From a checkpoint of a small mixture-of-experts model trained on Wikipedia: a variant of Muon for the experts.
Below are experts of layer 6 (counted from 0) of a mixture-of-experts language model. Rows are named router (the router's row for the expert) and show model dimensions 0-255. Each number is 500 + 40 x the weight over its row's rms, rounded and kept within 0 to 999. Numbers have three digits each.
After each expert's rows: "raises" lists some tokens whose logits its average output raises strongly, later layers aside; "mostly gets" lists some tokens that are sent to it at least half of the time. This comes from a sample of Wikipedia text that the model never trained on.

# expert 120
router:492498439441510472538530429549506439549546459511558471483536488456520508538441539461513422517476479541462454423519466470505521470467495460544402536522511551527459434481461497529426589544506496583505466461561497433521495530508470478424519528475515528519489468551448482533481561525491507524523592466476475524464534517496528454557427519458459510495523523538436547485429447421534454588492516446562447429527530528467588452467489478542491506494532459571513489514462532497532423506487425500453480502530493453509469437499534555488481597535419460517541566547425484454469467483465505589475517528477485463530536461509499593537522514495500509531430498505538475502549496576493497513503560464533517526454499514423507538542566493550433538507461524511526536481546493507503485511477507
raises: "(", "about ", "and ", "that ", "— ", "dis"
mostly gets: "military ", "Air ", "County ", "Army ", "police ", "Force "

# expert 85
router:487533460487488506536513505482525455551530511463466461511535483419501564561487534446498434414536537490537518487544455446548460504475523439559493503467485492484523496462496407411495506545503490553482558497587502489551512526520493466465585511544636510489471468451473501478454554481528469510510461556384443512547549538522529465513497535472517466531542535546481547450495493456535548528431565498506532498515529608623550454486438467520472488445496536530497507528468600446555510549471492525430451455537483450502492499482527508527489486432479546533533502514460512481464521437515554527474500506475478503503455466553500500551437512517541520525507503545522542528528502495533510518411564429520496535476484430411454507572523496505496551506506483455546534462578568495482498483474556
raises: "a", "an", "e", "ed ", "a ", "ic "
mostly gets: "og", "Mil", "com", "May", "Com", "Moh"

# expert 35
router:561516510500480439528496478469518479508498477476510365482518486491513487546421482504561509442494484491438505372534384460503464465452425481506455562439551433571571492492526439437416522514503457550472569502509472501534458503522486433500460503539522588508493524514439515514481513452499516515486537565466495489506513511493579514486486530474447456442508530497515548463441490488526522526454517530568497501483571587504472459493406508537504587437494510513488519523513553568555485559452500435457463482509474483512502482464527547515461565493424525546505501531488468472439541440406528513517462529495400500511451469505457558514413541472529542482407499498468497529494493495528533483502543502488496562487544439488512575525544475439468532503515494515515537442550528533523532507506508
raises: "ent", "le", "g", "l", "ent ", "t"
mostly gets: "Char", "oc", "Alber", "ă", "Argent", "ș"

# expert 89
router:519481458490464479481463547483545473526547462437439418461543486484535490508454526511539483409509505555440463450579434506507545518392489479519525515527528478544536493477529437495514525500466481492503556502494463474463552435489494478452470487503533539518526572504508519519501492506583475488499495479421434547456475436438550447487486504436479512502523502539529546470508485551539469587410556475532533482511553538529489448505457495524470564517515529485427530583456594548539474610498496509504443460547514533496473495384426535535493509494441484509525470521463468523489493488422494468499478510486452521548482466507496511477433578508487506504478474497544522517561620527552531412498521432513518551453526494488541533506499471501535508394527590452493487426545475522530468524466523
raises: ", ", ". ", ": ", ") ", "\n", "."
mostly gets: "self", "high", "second", "ary", "atic", "⁄"

# expert 108
router:462513499465426484518487460502536453548539521441481392471531521524556567494462574496521465465499512574425461500531459466554538462497417445546495505441486511493536494453483465428488495426492469500420508481516437450530513445480493420472525492526551472504518537499467522546477530543524450559537506506432455530524471480494562468524442533491442447462535532548458525455472441441500515535397473484518454454518551557455525446495499467555470515429478491482494524557492641510504558572486466506429581441547540482515515469417430493513491501472448448539507590535439521495525488517447468492458480515456489485549489516553529501517500522507515528534466490428561423482476525541461549469455519499514497588499525529510507523477545443530479538483497561443535539457527526491533544491522513
raises: ", ", "-", ": ", ". ", ":", "."
mostly gets: "e", "ace", "Me", "ete", "ane", "emic"

# expert 75
router:440490506511516479506499537456503418542495482474488429509556520471552491531458526481606483451485544539440524473558421470489523516437517515548463504497491505554462538483525477495470528515442441493500521518529510499522524503520414521502546512481540486530460518543515561504493521505614508449541494531465479543552517505503583452498481539501506494474494496514551566443444481480517473483407588478547528458513572467523494477494410495526532514491472505495496513555486491543583505600453438471470501454538497490536508491379461521524427500505420411479493493535393524474526496485491452502436465503486427502538436472524488469536444548493560561521482457439485506512515513474502492451514570460540500591414529451485523535506600487543518562453454570446554488479540446508496493495474522
raises: ", ", "\n\n", ". ", ".", ") ", "\n"
mostly gets: "ap", "thous", "cop", "techn", "cycl", "phot"

# expert 65
router:508552486409475489520546470513478495526519434496519490490489504472511501522501517470555489476556507560474475437537447462538557494497453428554422512510556541534508461511520503485535577497409461489518523462531422452509525483540506476434508518523545523443468488522451505540436515498551455513563498514437514613493585514494555382512462487468450499449520491509474505487513482457498538543488614475555487510556518546576518511512477485512474515493436470491484513494508517468500435510448481534419494474506474455559449497471518510508476519519519466497515492490441456461507496483466572541429504547415500483549455473574533503560374503545555610496500500440536448515529524500537538503485526480528509530461579483440451505518623491519530542447473524445505573486534507469567489492489554
raises: "the ", "a ", "his "
mostly gets: "between ", "against ", "including ", "among ", "from ", "with "

# expert 38
router:447491507531432482492506497467526468516556497481473464451524504515525524573463496501524439501558500558460472442492495497470479495504450479557494486477511525531556457463486497474454476484429435523493485522556451456559482490553459495442510513453644540471451580545484559502488556555534423470486538596457476512527510470492550458513495577455481464475502529531504513499446463504546477487486560489545558470521550527513487483583492489513499551445435497537488536507411511550500423555494492527509549435519565506515488476495499499503522548500472485554536563566469496437412501498458498540487411523492514503550518404536545576540487497535542520533503440455524484571534531583506509445479612509575580524528505509491519534534550477483539493473439576488500586460517469446511467528494459
raises: "The ", "This ", "He ", "In ", "On ", "A "
mostly gets: "). ", "\". ", ".\" ", ". ", "aceae", ".) "

# expert 44
router:513496451505522462569538464525587473539503482450554446459546561442550493541472471449538471493577424506500467372489447411522512451449444504515461509498524454484556481472472466512441494515508510539501521488579484455543466512580475469456520563477524526495468465527486445522513567522581446515492506561443469545543520483491475465550498550487434499485567504530465490470461443476540503566466465438518530472527537504469591445545440443561472478499496398573493544534518546450510507512514480452472523481558464502593529485503502587532471523502472512534484513593481462471448462494454450562468470512469488524534535471532470500505481492562537513515469471456508483560532535556495571523506537447532556509503538501467518509548618484544491525522460570490529482495551495540539498552457500
raises: "of ", "was ", "from ", "had ", "has ", "is "
mostly gets: "MF ", "professor ", "KO ", "women ", "Labour ", "Minister "

# expert 101
router:536491476490479526516523523512539453512533505439488439472533483490538510536502485443541503402562440519472526495514511432513500525479472496515466549434530487511535506486487381464530494484486479513447540474510552457541551526521474438446520545543580518454494533529500508496498562488485431467525471599463463530462484507547573502560490492443491463472478474573545491516467482403546501494384535432506513455566540553544473455552444523519517558526445508499472591549437546430576546498422429530475488493523494514479483419478523554571517538527491514525557513526524517443470538411520554492488463494510467501500485488561546540494456510482505532499499422447566465536487530582516529489512541450543528585453511438436484529501484524442479549477525522506589525458455491502528493462468529
raises: "-", "ev", ", ", ". ", "si", "t"
mostly gets: "Ed", "Sloven", "ø", "swi", "ć", "berg"

# expert 111
router:498523483521452466499486531463550523536577492493493387466490514501528567543463549448502529458551499495427470479483495483517524511466476448522487541485525467482578500447506453463468552471451472529411415507508508451572496469537461506496569519524554533500477532481500523550491502594503503453539478551469467508502435504567540453574489513522471438470498571581489525472442494508546480510457509478515512446518519561454545449507426533602507527492473482477520569547425546501552508514489506502523529493512562516483507493478481550541439538535480495490540506478462500478470571459472522523467492514473460465531445462558523529475459553542522539539421457502486438531541620524507503494444521510534474460501564465421507599522559480472537547459457557451519565452512513403485564431558477
raises: "-", "=", ". ", "able ", ".", "ing"
mostly gets: "it", "narr", "administr", "ocr", "igr", "ancell"

# expert 53
router:433501470474425478476537467480584514497490428493510441451499473440485490527454512492507494473508499546450489427505445438499495495495476452499437485481561470586539484450473471498488503487490466533495532524553474445538528561494448492530498503533565513505516557595435560537473515475504514465524467566423453503523480443478493441509416447462423444471557552504522531399501468440541448531404496474506498462540568573508452441514444506560474530453409496502517589513503535523541408553470459442471482486576530452497474488445501591519487529561513509547508519517444480487484544463515549543449462487523428509542477505557492510506463527529553516473503516504521486532502536489508489516511511402568524511493530485491471535499565452541475533512480525451541518545568563441542535506467562
raises: "y", "u", "up", "in", "ain", "ace "
mostly gets: "Gr", "Sc", "Ph", "Pr", "Dr", "Str"

# expert 94
router:481490421428445449493520506474516478557514468490536401426533505415461611519443534440502479450490520578465566488495541447506569521394515494519524495491483476537472467461541503465478493504485473527460556464550471525537560547545408438517445506457542515531453599475457505523517525516511409499512539481484460520566512482498518484550480510450487446475524526630461526477467469506540469553470496477557572481585530563492500443485485515506500531468485527515484512524411555467589537542495523500497445490596444463475473453456526509560435495474485462518501506517477537478482486484478543500487511474498475452503440475565534475495466537526505515492470422467532483478485533504568489463494514406524499510439528504481444492519518444567444507498431519475583541474493506459554477479525521
raises: ", ", ". ", ": ", "-", "\n", "; "
mostly gets: "ter", "Ter", "conv", "battle", "law", "weap"

# expert 102
router:474491480503478500486512515444578502574542464444459412459542515424535553576425576462486523396512487472506505470470482509504517431402474469532469482521544459526529491459491479424483536450449466534499538445500545382529504532545495485450528531511540549495421497516510519517497505552524470541540542605477465486473519506534548476528532542480523453492507511546536474455481488488533489525442532493492513478535558581495471460481435495590487550493444534509466536527464549510595524501489467489510539491504521533494531452457488529534466533541440484506478564490488505467507555497435519478521459516498386494519469485532506530473456490496464529529495466396554448498513542516476511514513556519534509570520538450428504611498516478460517556517468567459623546469507477478538533520561524
raises: "en", "-", ", ", "/", "en ", ". "
mostly gets: "onto", "mann", "ini", "and", "ancell", "end"

# expert 59
router:495527484491563503512479468512547440570533455480425432461529480516584533568446457489513460515502439507437491453545466475510494407452463475516466498495545493471523507466453475491425520518554512543518552435543472423509501521495476445457490565513495516487532473605451550544513533525529497523534514515432488503554521560535482483518487537466435445478561483542498494458509503492550555560477505482575472477549460521479551441601483440583490498504463434545457528539461516499500501479502475481441512464508453412525477462502492557531523509494417531538485532503475429528430539442444592526482463557517470523530502463508480544504501512485514523522483453479508492538548537636506534490533557465546534529441526472455590524531582483552485586483491517434565511482541486488551496503471508
raises: "appearances ", "performances ", "experience ", "abil"
mostly gets: "day ", "week", "Day ", "Lat", "hour ", "days "

# expert 32
router:503542505522495447508482426468562491524478465457549452473562468470525476562482520467515540444569461550463478491463501512505477500459513477494451466417544477534492502460472428447503491500470416554475497463545438454552485468482444463483507521504556525446490521509527499513435508517537498481529516543417393536454506479496574488524443491450455509485546577557524533461485425461563458495427501479521501479512540531608465445501526502552518521497428454471457485518446666449586442543426442502504470460520526531518477445513487511517493561494483487488532551503486488510542470434464570523441498459492468496499502516508517484521474563560546519487390484513452442550493509504470553511495520488519568519531506444489519508501565487495497494575510492475600522488552537508553449501505564
raises: "-", ":", ".", ", ", ". ", " "
mostly gets: "Hen", "Fu", "Ho", "agu", "Ken", "stud"

# expert 68
router:462495494413486497459454454448570470524491501465442446434509551402534574544501573494556518479533444534429556460509482449557555537412517479586483513475504512546500444484450515504434530487407459535424465473547469500522504423527470473522476510538556521435458558482448465518533551475555488532536514504521465495506480481494585479535452516490451487483516514524509483515466431495515500513398515464531513487532509522520503468574497435557506548485529499480474541567485591470524508526477472523499498498549492445492475477482443546534427558473433448530543498529516476459506490518496478545520431465512456546589436487545568477526438502523520538530535498473482474537534507502578460493482513457528596504490513496459535578559565388537532526522513519477547564514486498480543462498528511
raises: "ut", "ann", "ap"
mostly gets: "P", "Y", "T", "LIN", "PO", "W"

# expert 40
router:465543439474495472482526486447510451544521470454465462420549529505515523508497496506489494495506459570482460456546505470473514488486480492580499518495528468508514445487496486448451541460439363569476465510618418497569515533583476492487519512456589526482456536522453565553435514521535373449539497501478465517540477461448575487536439537448474509480549530516510560480475505523575475493487563446565478444498529545518474503588512517532498570414503501488477497517468546482510441482449496521489506457525545436542460451511515527532462518537500481577542556512509493451438490492516490507502509525507497472535498445518570505558472504555543538590461466483516484489505567520515496455484502500530581546453587521503452535529520457519467563529437561514527552497562504474554519564500512
raises: "==", "In ", "== ", "The ", "===", "As "
mostly gets: "\". ", "\n\n", ".\" ", "). ", ". "

# expert 88
router:504539451447510474505521496534530493506512418497523484521525500443520498520442523474542520490530495549451426426484502450521498505484453425575495508487574527507483503520479506517524540524416431510500517456510430417493590511533493468484497503469518544440488532518428537547463528494544427537545552557445483587476583470503528404511430499485460502447530504502517533497492485414498558492513524491511508475580467544553491485583493494514466509450491497463434489536514533593498417522433456525474520485514465490534478487422505511494413524553499449524578501525463452469451537478498547519467499495433474449518435496511520479585400475562523560492486468435492472566536524524485528508503522481583532501490595492466454499496557480498481539449497574452530522427504562480541504474464564
raises: "the ", "a ", "an ", "other ", "two ", "their "
mostly gets: "for ", "with ", "against ", "including ", "For ", "With "

# expert 7
router:540518470493481492486548498444579406523591448455452464480523538518539478519468529467493438522499496551421432455550481445485476482510442458505504551491581475585510437515501484518465532442543509492480522476564503498512452479551455475499442510519554533503485466502443535478456532514510504490554493513445463543486521524541520495521486517463465491507543540569461543450416479504533516564495520484517545464493469580529495443507481538540421571451434420509488556529422550462553488547492527444487460456502532455562530454467501560535479511485483534508583519515486448447514555497468538499449438523484451531505468500570488548528425588505545503532485507478477493479574510592534563511538583441562536516520524467472562516499546445521491530463432563465567580541483488500538532494496465
raises: "-", "vis", "gn", "val", "ven", "ving "
mostly gets: "pre", "Pro", "pro", "Pre", "appro", "adv"

# expert 99
router:492533465498485434484547498509575501608505467457564473471515489461518503516486557506521466485509462541452487464500513450557579450479446456610442504490526532546479459455506466517404539491492450558526513478499491496497582527502502464510447514446516567490487551548455469527496539481515478533523544457502481501531543519509489461591483545471486455456519534535441509431407508487573493546467540468523566505593539486566489472528456481546409580418522438515497551558456534470523478497518495425529540486501474475520511477476485526505524477518459490616476567489510442447479468486474514526450516548445517500479514509565520501548492561583495483583490500475522472558527590563513469519503500477547498524505506524437543505602477416544484561518434539503558529466477468524501500497472495
raises: "and ", "(", "from ", "in ", "of ", "was "
mostly gets: "county ", "majority ", "championship ", "population ", "total ", "time "

# expert 67
router:449513505482517490556522496445521404548520436444480388470543494453473527526495545458560408454479543549495417445486457506529478537429469446542491546462493470524510513467527484448427558491506483478481505488574503525465541445505469456459510516468547487480473528525549487574482527514553474470558548538407445520517534470518520420522456499492441491499512473503525567507510511447543472495394538485525489483535524543533480452490450455510528486481458516534464482590403521537592526545464518510497462460510495461516546498399470490510464551488431449521558518496417462512524510489427437512516443471503500500544502481524527501489506544542490480513447509485455445502554504509555528431478564456519485481397526423421498527519544506528553499522486532455525485436543510449485490544442541
raises: ", ", "s", "s ", ". ", "\n", "; "
mostly gets: "head", "wind", "read", "rail", "farm", "vehic"

# expert 126
router:429554494508509427502502450512535463509499485497523457448511556492550556527483539461519401433575437540484483465543404459531509452471476518555435502497572468523549511472486505478433484437479506529470521490527472476553481484600444470495464531468523496523451529534485521509457564537520419532497485551463491480491543557487490408560454496449429499447588508558505543444467508520580516570471475460512585497505495512558593496517487443525477580499491482527458567517496516506498509556510459495445476472575474495522447465481484569512517544485406484561485563500443458513497536495464568545506415555491458544538480469542521523505478506556547515499491486444469493517512548557493492474502518461553552492448486467475485531537546418518445518490497514504548616521513536534560499506511518
raises: "202", "201", "200", "and ", "197", "199"
mostly gets: "October ", "March ", "December ", "July ", "June ", "November "

# expert 92
router:462533427454510436491552500461548473540559465524449427481529494429502588554494506483547413416522448474452438443524477505485488555375509461541511505476515471518503450502540496449480519444519462492426455508511484476525546521535523465522475482531571477493472524461519501475513555547543482462523490542436438520434495506537514432525500482436416448508559550491472506465490480463562469561387586469540582430536503528575500499488467503512499489473456547516416533558463576509541518506433487508479507480517498501500545462439469508475436527528476480530517454479449473507478533489451463548440460490535470527513554435531564464493481498544521500495514534467527437517505530475561521401457558486525502531465469491448527542549485473509487500573516541494537530426509518439522487544433502
raises: "ing ", "es", "es ", ", ", "ings ", "."
mostly gets: "min", "driv", "writ", "practic", "cast", "emerg"

# expert 55
router:457530504491470489575513435456515518534514438407486479476518523491507566564449553405520480469570459523460513490580503504499490531372515453489522522419540530473523504509517457419450531469516485546459484400555524476502491477518448462463550491511546504476469539479486538556466529576483497514535494488467409516450487503519518497526495528507487472486521545573510500487451429437541473500420561428515479490555572536552469467522475509557469494485447477449452536629461583444508468548495433529532455482529501561541517439506478524505503499496472446533502560539456484500478525486482554539457492515473520538525444516525513522503484519559573508553468453491547404491530539519451544468447523445551574513437510489515526497506533485576494466542505505489574511438474565482506485512502536
raises: "–", ".", "-", ", ", ",", "/"
mostly gets: "Angeles", "Blu", "augh", "kins", "Carolina", "Day"

# expert 69
router:479587431490518473553523488481506430508487502467516433431502489467522531547482464449574460392513467510470480476542446483495493525405493497560491566466516465580512368537496509445476481456512411560471541525524481479529489515565440506515490509476587516502479519483525441542512534513580479479524497521483488520486473484498534493469475562450484473431541475545510523471481478490535548565445503475540505480562494483581440454487452506504425483489476485443460471544417559455554547577451508539466488514595435529537488498442451497568421507490468465531498518468524496508482516483438491540490453514478501492492504465541490490515454499483544495506450440476451385477487527471502509449516530403526511488419517459399501507542508479496489518531409528480560535435482510501497460457487500
raises: "ed", "es ", "es", "er", "ers ", "er "
mostly gets: "mis", "los", "offic", "min", "practic", "resid"

# expert 56
router:477469488528468461554527511487517484515540490402490399482531511447560609557460552444532462501502480522438525429515485462490473475440518451518471494498521511471528517504448473456464463448512461495472422462532511453520594504514453491445477517502542473495498498461481507527415521511543485504511521537517472536532503476569550512501508571482468469498570522649485531512467507484597512485426531429520563471527517518492534453546486443560503496491546498482463479584486541500512520580487462447511512464535526535563532491478465578514479473437475474504527505478461469485509525502501528509469486508468459527527481474535499524499499586555524529479502483496459458516535563546588531500482552454567552563418538478487510532549594518500494490486492620393548511418526456532518503477533545
raises: "date", "ering ", "ances"
mostly gets: "week", "quarter", "ō", "Star", "KA", "Fut"

# expert 26
router:468543485449528512466543505464527445491519487483525492416544530477591539552481527425533420468558451534494500490546461499530518425459484465551479502477515514509485495507426444426404534475510478518486525481506492455546504466510454448500526546449517510463451567523521557562447576496565487479503498516500501551536508494488557426504426526470419519460491521520496519389435501482544520477467543398510549499495519564565518515598486423608461552484469475476478513514414511559502464494454513464435523476525482535496448426462482541542511581475410514549531532557448441427483516422469494508462425476431491500532454461490522539526520489499553562496487461489507482556504543490507523446501558498549578482488518489492547503498536483469534521515490557508505549484516530511515466468470524
raises: "leading ", "other ", "related ", "tied ", "as "
mostly gets: "', ", "}, ", "), ", "., ", "\", ", "\"), "

# expert 97
router:455554500523479475501512517492519482587570482480494456530525506478503485529477496489507488439537460511465411483524476479521482452455439462509503498506493535507527453443446495487514526439469468608464561522626432510535461457554453463402519566511571501470486496500458522575466562494548463445526462512497515542473524488528541507515503529422490427459555567530469521425495472508556462506476547441535505525518514495478497454558489460551496515467542483548429518538419527520580490516462464497469504464541496428516475411469487547494497543531507387573514548517490474429472530460502503516499439543522452431559437438547484529552473499575501545580478497478479511530492519530522504527469546478579523558498550438490482526536519413482521512524506490438536539457513512454555530440531487
raises: "- ", "| ", "-", ". ", ", ", "on "
mostly gets: "Clade", "\n", "Scientific "

# expert 105
router:495541489449527478498552454445565505524515477410496446409522470503541589493465517421551478469490450545456521491464507503500484493455473491512471508417565482560585493519480473449456489454480472524473450454510511426507538485513446458472524499542538509473441539504529495552504541546493469440568469611482485521502476436538543502546495507472539431460521552566523524468441513420540499470441518467482480451541540519488466496532422474557531559473497482557445614614520563469590550525385485486500496464502535474495517479477498540515442492520464477506545578496479471460510560448493546524494469497531500484549567481551507504500529547498484556462489462472517489544565534554529524505477580526506498606512504511430491528514528499494505542487469554484544519480498523513525445564481476
raises: "ens", "en ", "en", "a ", "e", "ain "
mostly gets: "å", "ä", "ø", "ö", "abb", "ü"

# expert 52
router:486539498466470484506498466504549468492507485455515444501529461420536611555475563442517519452569476472489463422589436441549577482419426434534507461434492486521497507421454463526466505448443492544507521517498476488529513536523463449467477483558557496487466606490446493503475574497502439568455465541496464494564492535491531461501475519514475489500540596532521497483482420511533448521383493499502538543543502536517491498512431517522506490528532450562488557499475565532579489463420513451508500515516565491505498460486433558532481491510456475491550480510457465485469576401444542546485504466526417495523464484521548479486451493506517513497460481484541522485513510508574512530487497486524509486521549447474522595570510482499492589500489536502600502514554460491570478499497479
raises: "em", "est", "ordin", "her", "ut", "ebr"
mostly gets: "Z", "G", "Gi", "Si", "Ni", "Soc"

# expert 116
router:521462453432486488542583476495561501527517439463484457467501552466503529551483504491517437474515423453478437486492425467521459427458459483563452555432498570564585480438525483480500508508516478513463464449556530473525481522514453485529500529442523563465458445527472486525482532534542517457482512555492427540455512567523534478537424526448441486416556503526460534445455468461564491530451531459526457476508591504459554493507456515515415541515519455495520527499464490507480469561494508464494530479563421494526477447435533519525470482521467447558485569554520409454474479479504527523454491513514497466501535441510532515576475552510540458537463456490508449536522487581448604501491556446533574503472518495501573522574590511573472523496469496479534521500541519453471502487538540
raises: "Jr", "(", "| "
mostly gets: "Los ", "Chicago ", "Kong ", "Angeles ", "Washington ", "California "

# expert 118
router:452533496518473447529487491472565506535559442428465430487518537462508490505515528467518433433529486471440516514477460482497459485457461469553436530526502534506481506470489427477388540494512498556445526460549435441480553475552432463490470519517550582513471530491509558573470534543538456526514447533511481563526553525535547506539450572441476434469520509511527509487502447497584545509441605487527539514506568516474568468552518483507520518487482491534477567532528479503554489603508497521473558485517568491513509494456492547516504541475509419496507595556497384467508548482484488526474478578487458513548436472507572496517497522555568537535390503502556443480503513515476536505506520445573522495440489459498539549477507441516551540491441517501567523457472551514517520453491499
raises: ", ", "\n", ": ", "\n\n", "\n  ", "a "
mostly gets: ":", "′", "Coordinates", "Genus", "· ", "°"

# expert 96
router:513529491472516437502537531475535447503511408487445438473528563489578532546437531455583467480485566510425498497489444499562439453427521450514479502507542498556597467460452518452435534516448426457451552459585530512557497449524501465462502495456605550536540467553446512507517529537543492527546465546419459504498540539488551421561509512501457538431503510495523543438477479509540497506426508490527518506521470562471524470522445476512533497521548468546464535570481566568522485537501525503413499477549484504573479471371486561569505504459511465493490491489380484475516497523484430491460449482491463442565442432537457513492479481472518509522469479449468511498486504530513517505473563513517527533460532509457535518516519486456524523484522549502540510468543528447506538524513453
raises: "at ", "ation ", "ator ", "(", "ation", ", "
mostly gets: "transl", "regul", "nomin", "tiv", "affili", "termin"

# expert 100
router:516531457468492479519501435527572468536495482454496496474480478480555492521488486404510439435512437553414534477514416470528512481466466493590504506484574549532573498458448473425537496517531500528484507430529496495500558503516436484517502572522573513409439519532480545528528524581468447463550478510463479593432549477557524477529503561473402457486507494539497570525476464501536522491461489474537461478560528559516540448566502475488514544475425518472497536523440592463506502509442508526509499500513514515588512462504474575503510514539496424604499523581488437451496492484506487534516484565474484526530500445528492510520512504501514518549517460472601470503539526521455589514535547508620541531439497476465475539510490529546488480467437523467505530486474494450579506467494506
raises: "\n", "\n\n", "- ", "(", "a ", "=="
mostly gets: "|", "|---|---|---|---|---|", "|---|---|---|---|---|---|", "|---|---|---|", "|---|---|---|---|", "|---|---|"

# expert 39
router:473495474467481473547515472427494464488578517447538490491563477478567570509496496471539445484580507533450523495466501444484510485491457421549470478471537549506505446474468515500462498510456419524468493501569453465487503531586443443501431515521511514458427579567464575538478558520561492493514483544495460524483551561551483429501496501441409514476517507512446531509470443506534514487485470454543531463587539588519517512526459435563521510521460476475414515547453527521548447495470517476476537492542503487537449495439487516500441556547459453531557559531425484443448464423433552494438473532480496448568508466499505523514495497512486558485438501490527427566603507568453561513488519465544535526431570485496487520536521450491472528482458515483499534469515499547521549497544555
raises: "other ", "sometimes ", "possibly ", "led ", "most ", "many "
mostly gets: "& ", "and ", "And ", "or ", "then ", "nor "

# expert 95
router:485546475452489485521500438484547468514516479496499438491575516413566544510464532408533476444515510542477467473530507437545532562399487455514507490453482449536494517449494489539428566453482478505448564445509446520495535510486471464469456464507510535528471577529479484575479532508545411519563561507520430506532515511513479467536487522512494409472549538627504509508452508466551448593442498453512528501622505568565461541517481511532486502452472575477453540553405586471554524533463514525529481507569518455485462496427469554523498494446479455540540466499492505466464544526432493553504507485538459540489492536573523488492438517531508478540501484482547471496544567490578472449502487490510502497452477460452486502509498471467533526500514576483585509480562516475524459501494518
raises: ", ", ". ", ": ", "\n", ") ", "."
mostly gets: "head", "in", "down", "round", "sound", "stand"

# expert 17
router:452525504524448437462497430459538446513528491438487460479567506494532504552461460488534435462551451550456468477487398488492490438456491451506512537474503561496524543510452474458488513526509419477491476471539472474556485435553464462480477551502533492472466485513533459534438540546519458478485452504484479506520466489491525460519460567490388489517530554554480556483454433508548454538485510503540489502551494544511512447560492446550501504465477455575431533560471548547570453565472460539441468483491470512570471477482431532573481530470489504488482525492440431503481479420486507601451473503487442523553508490506510503514494515543579519516472436505519475524526513518520602521430536439520541553506514487503569520518627462503491476508507580484564503451500550469510431511437588
raises: "roles ", "focus ", "shaped "
mostly gets: "-", "Ta", "Da", "nd ", "rd ", "Non"

# expert 9
router:511538443469524453564530484510552456505518458431537446405519459456539490530449477477545465488498490588476506428497479472498532526442513447575421450512589502479482485465448472527487559505433490514477426529508449492499537490503480474482555549465536515446447513510495510532447522506507474542511491520482473517512578548480500449612458534416468519444481516528519606482451511428545437516422530443519481513584489553508551468552487497498454506498526506465477493545497480482531497509464537535443504473538509470555487482506494491536494535494474480607504521534460520462481533484502544528417472541466492548494443483491471494532435518615535519520487519441482459505578542503505521510525559457511541493446630470488540532523534498529520546452507546440533511429491525496580425480526560
raises: "a ", "the ", "an ", "their ", "its ", "some "
mostly gets: "At ", "during ", "During ", "along ", "near ", "took "

# expert 73
router:448486519513487466513511511525555478534551472467478455463524484456521542515465514484562439479523501492415500531617441488551565445425505454539485483409497575489565484487471500480504534521509458506401520495517456417554498438516503422465466506512574523530525531534479510486509564505552494546491511495453452507489528500507557476575399503474434533505531541533530532424506429507552457542446498484612478456549527522501579493569493484519480497552544513509493478525423530470514496553481518449432520491525410433560516440453468545570494534502498488527492530503475513423402471460460501536478481490507455477538486494519524482519432514485498513531476507431489484503500516547539584412457544424570495508504536434476534532537539479462474500455497548505502525524480518463562475501430505
raises: "s ", "). ", "L ", "⁄", "Ts", ")."
mostly gets: "Mon", "O", "LIN", "You", "Es", "Sy"

# expert 119
router:431482504500491411545480434487593446502548456502516441469491562497590551494488509471507463451554504587464514524569482451587507523486452475534416547512528480514550517470478502519496521474491495571464513490554455482552477455547474487516525536481520518459461478512450496523472471478500455532475512539501485477481592515516512466505479521415489527465544501587463495455481454508554518508440500510559498432532474547510597469520481454522454547512527444562448567526462486432518491529501533475405490494524469451502431483473488541528420564533469481551541497508462435522500520538447570575488484524461484522514490481528535499576506489573555500493505508456547492513570538554546521484516517506592561537424526506516477521583512457591525552514457510474548565525488532509532448577540546
raises: "in ", "on ", "and ", "as ", "to ", "the "
mostly gets: "December ", "February ", "born ", "March ", "since ", "January "